Below are experts of layer 4 (counted from 0) of a mixture-of-experts language model. Rows are named down (a neuron's output weights, with its number) and show model dimensions 0-127. Each number is 128 + 32 x the weight over its row's rms, rounded and kept within 0 to 255. Numbers have three digits each.
Before each expert's rows: a language model's description of what the expert responds to; "raises" lists some tokens whose logits its average output raises strongly, later layers aside. This comes from a sample of Wikipedia text that the model never trained on.

# expert 35
Description: Word-start pieces, often s, f or p, mostly in sports text, e.g. yard pass, Center, mark, high-speed, sea snail.
raises: "re", "lin", "land"
down0:135106059179117128153119154088099137173127131140158118148094124179123119147082104122145061134160142092122161102140142218106110140119152143128197097079103119159082127134136149091158088090121152122090135115136114154140162123122088101128140010094123163118128106118196114111135127146161078072152130124075171131094171062146094172079123119119121153185080166078179116116122142087099135104123
down1:157188111119173121103076164151126188146111140162136166101133081159053123166141077136099072135164088115107115108106089093106112169112098108129121153137110115126140180117111137123140142132033126102130105180119079087171118119130162080082119122169098150146172100107143086155174086087160098155110131084088108168089108125145115148137161110177118128135078111162168171149145181219077135118097
down2:116202142108101140087132122125140113098128144139177125163123140163175114100145124112187103176125071141058143134109104146123107205103124094119123159107155097152143127079137172192145089176112153168172198194144096185156139064122161167100136110058145127147154175135075106099081153110101132134101145161109173146111175137108136124078126143135105103090172113157152073159074138166139130160103
down3:127113150102120091100119133182157111125089147113147061092147061134115146130158172093117177057102116080112180165123138110148130144072123058149135110158164129158167157159120164096154173164116120104124131104110118158131144125123143117164148131089127113151100078104144085083152099126094119150123098119163168095184081155164123061180144096067164137104155106078160074120059124082157146045114
down4:140108133085163161131101174112134134102108108133153085092112136079120115177162103084175200162146101121136097123163150185125144088121108103162133125073124135143123173101126098082115079125098147142162085109190093125098047044148120139139174207080130148134183091170088155131084150116113112112122164150080120163093078100109171184145098083119110163109088127120093125094075116116165136150118
down5:156043123061114134066141075106107150116097101068126101095127127179131133120092085123135137069106108111143134136130168111096105160134066138165130171088134136165132120196140147123115147134104035123139152076100133154090110115142149088137095110090154157148214177171110172145114092082144145168140100122127116126148139152080124102132143113110167193183134149156140185183117119101107074106161
down6:169066083153158210153069153140134074107150148135056130182145090148099126130135166170154171144128151151132118158069146156126077124117185141118151158180179115136095127128125152134164111101146096129155145177128137084105150116141134165128177121079145152154151185136159151100161141123131160132174145190163123109047077173106081162157147149152117146154125145146190154133165192155144081099123
down7:083141116100130103112129098209178127176100115148115113133181122126112150133146166103160195120141119102147096122157194166129170129103134127120130136096198159151168127146097108104173163132102180139108131123028090198134148090162113139123212104060126138106116156116141090079128097122140096090093089095079137134118080154088135115145155136115090160129118075166137166156160144136124178146195
down8:138167119115146093064080193122136140148057122128154127151084136137113082157124088147096155135160128126107157150114135153136094128171068185099116124058114141157112143151138204090147155092126052184103098183170149164131106098116106124098078114112135093107113114058073129098143142167130093170164173160089190123131088145165107109163172099095101131136123110127136095088156096131145188095161
down9:119131121094082119189099088105084149153139156178131110123164117112156160137096116164117131105135136116221141147162143090105157183165139116170142142147169088123132159122153084067101124157148120092133103126051081066086141088126121192110120160201176129096163128104161103094167126157135195087178093093148130096117139106135133117092143105104042115158090156118108119128085145143112059121124
down10:105101149141165165133152115098145128115103138162119140117214132129126178116105141117160082105121166180117127116101116111151104076135130141104133189105123072122106161155126103147139214183105113146113148138099195103107164121151101160142134190131127141203143120102135104164143110062140195165172153064169069111082162109146121157126114090075085138145162124092126121119188199113133142170187
down11:105187128143119143137093181092131096197160141199152153138119155155110164146086106149157122140154115160160180061194085178098137103131106140182163130172120091209136129137125109114155108097181167116143111197130146103108138069108098099151180104095097119095063151171138141109165096069146106127122153101138120126103194134140073135151127123140112120063161161103128105069120154107123136095153
down12:127112122135085079158126118089163173119125218115144150105166151166143140137139058140153101096124142159107169118182104131154149171222118085188102177101076136154159120079084125187139089125144105113102096164118146113154143128127176132093114245171109126071107131135123120147182160148166138169116138131110142089121157095132129129130180161138142070105127131146058123122145116144098103101142
down13:162177140095163070161135110113096136084093144098107099166135083135119116193166176141163180150146147137111082039128159066129134128182109132135121130137145095121082100102101138097136161131082141145149142137129179105134121184165111160117159109131131067125113143103171112121180129145151187093105097087113134108176200089076137115127111163190093107144064160119087107055147132118148114065120
down14:117111131200157096127157161092123108146157152119116164139171143074118130089090101177096143148118130114113099146144136126159103130126133098179114088132131170128085191132163131145126130211164128120083122162092076105192117125105023151142170126116150169063164201084121064124108075135094091093158144075161101095159145123099158180159132093090147131132190145128140125130114175091119133135144
down15:149096136140123183124113127176114155138116116166149137149122143060101153137116161055107109143165087066146162153059121132159125114121131107139137139165123109195131100104101105131130148131130048139127064138136121067178090126106125125177069097119122107173127136079097147114151199162182175108023077113116124139138123160121152127163116146168157110096118111120168083120080121123065126174080
down16:147139149121158088134077091127196124130131119178163100099121146099194182149105110090119168095120101096120093135140117155140125100130121126217094105175118126214168094167120157125112133097079081162139133147079131159129112127112112100133117139140082094133116155128167153152160182184150131070124190086099086140184068137137108098131186040155124124187121183116141138106111148155117149131091
down17:173149144110066169081086166081044172120160069081117195122127151199094150090142126123171105117143100097107132142117094149125110168188084115150110129131107120184084111154108115131121136155132089131129140129152092162111172064131109193146160147094119121141187077147154150151171143140157098125118094100061121155187116152161088176088132069144130166126132108127135130139148088098164110164088
down18:087174107118164113131128107138130161138132080156098105089110150163120123101117110113151132137112151092191118130152122184099119159110084178147158194104146108144118141119126135137092104153148124144160102135195129201166166107119152125138148152141186101080117144117148126095119094150148169136134140095056093099071106126209072130056135137105090132118064060192102138091149204168148066143118
down19:126139136119143130188139147102160169167154146171147153160123133101175169045097187097142112155086126112168113117158114142151140202163073121174128102133150117125109089170134063126138120128164175102131146065143119170134154083121129150104105194103063166114096108121162107180158120097153127156142111121097101070151096164068128139091143170130118062078144160112129165149148168116168178071161
down20:122124107130060151145112114127128136135165153045137162125113059115141140064111117169131099118126060143164101124092105166174076130087126164122098154114165115119120140147094119147071128052137144075149096129121158118127163138133165139165088143109087123150123155148102085117133150099167093137143138095150052110101092130117142023143073153179129184092057099140094168142146082116148176120150
down21:192151112211140101146083120163075150153086130124143101120094161130197101092165139126085147165122177121112119084078130141121150094091102118141157107117142146132123099104147206111135146111173177081070130157159154147069072097167154087123171145125105098164099142117086114120129195133129096164129158151146146112100190146126156161167132143120131113139114160148098108121157081169055142083208
down22:130160148123149147076073140080134128129067127138108191123099175170132096121114136216129168147181110180186117153149151048122099112109152131155116164168149179132166105134104053156103122132188138132099166126081038108122152115128064165162123123158124172138108095100100148106142173165126203117095164100143101095108100091153159140116130155143108089125140138110139170103120087179111137128118
down23:108154161144123127170100151124093144119132114181108110098180191141162162175142074128133127133082111144132133128076075090125148132128139081168131063145161109106122072150074150091172158106132148146101122142167141133140085060140135165148112194109104092133101127123096162147061162140162110065054142130083139140147050156127145131140114148139156105096170151221169147136119171134068153102146
down24:102228145115133135103134134138065150112165135129103107107187126129117134112102175129146096089139138155093117127107112153058125090145070131136164175172116151102133201194124150162166161098127112087173119101189090123161162109110123076129103142117104112131151182121126163170132069158117087179106155106223105176101070124148124142104087111135163117143137164142177151182150155113140155101099
down25:143096150089123163160177119162149128179127094133148131088110084092090052109069161178090112127098182104153144115123102091100178156126099145101141132198115095129055167138139143113108187120128123173169117127101126071106094104181106108189107145082092111153088095131111099156131079143145088103070092156149130131109141166096092100074099156120114161153108092099127161173186162190125126141102
down26:146090090108181092102168120130107141082122159067119119101171116105150104189064198166135162102114126111164090177144199159135121162075125095099159111170149122183140133118187096130144073093167100117106077159145065099144145161125103212110155123166142097092127105158084117135152110143073103162098128128133155092158111047101113117138134127159123131072153162135123150168085148139101106101132
down27:153157156150114107138139172173116121111159174122065141100152091129138118093166131134126135114121121097146096144179154168101119125124124107161170187153040135137141118128060124096123120102117097073061120084099108102146089178146111109133202142100110123127097126173132149164099183110175152176150068090092130097142150120133167111123129133083144060184141152118092177121050042155144131133165
down28:144136125127167152080176172090096160210130188147084147106139187107132133090071157094088125126080103116128106108107159153133123082137166134154129134105109136109153083150127158143189143081181113102113177076079132140168067114151177109159143080148119040122096112174095143152082101145179109100118129094124130183092150135109149212075123162099151126149108098139141147122122122175132156092121
down29:174169137155086131113126062137083152137180216140095152149082072126162129121125148117131148172096139079163147110123150127159155118170167134130123104123171170139130076169077122129135151095143130127104193074122096168124153132139136097090153089143136181099082086124213145096112189158103119179122131135135040162080083139130147156113187134152121180144129118124178093119073134109122138141091
down30:186168211179150131167118175118108141109102112100171133116096169151117159065130141161181108145079128127136106131114175155066141165167129107144131101124162121137128124097120123220112111118120111081127070127071163106109139073130135126090144231161145100132069158181129142098150136102142184130094181132113130093108142165133154145114152144142085120077139070112183135139094108176119156108146
down31:128122114152090109093170086115086067136172162128098131120151162092100088222155166102179119133159152097173120120147097168175137140126138168090109172116202138126139070156116084122134124112150155112139101211116154150067167115097133096128123137105082137172083095105100146132177160148164142134083156172096164158113091150120168153127127071113119123109136125177096102098166123131201177118077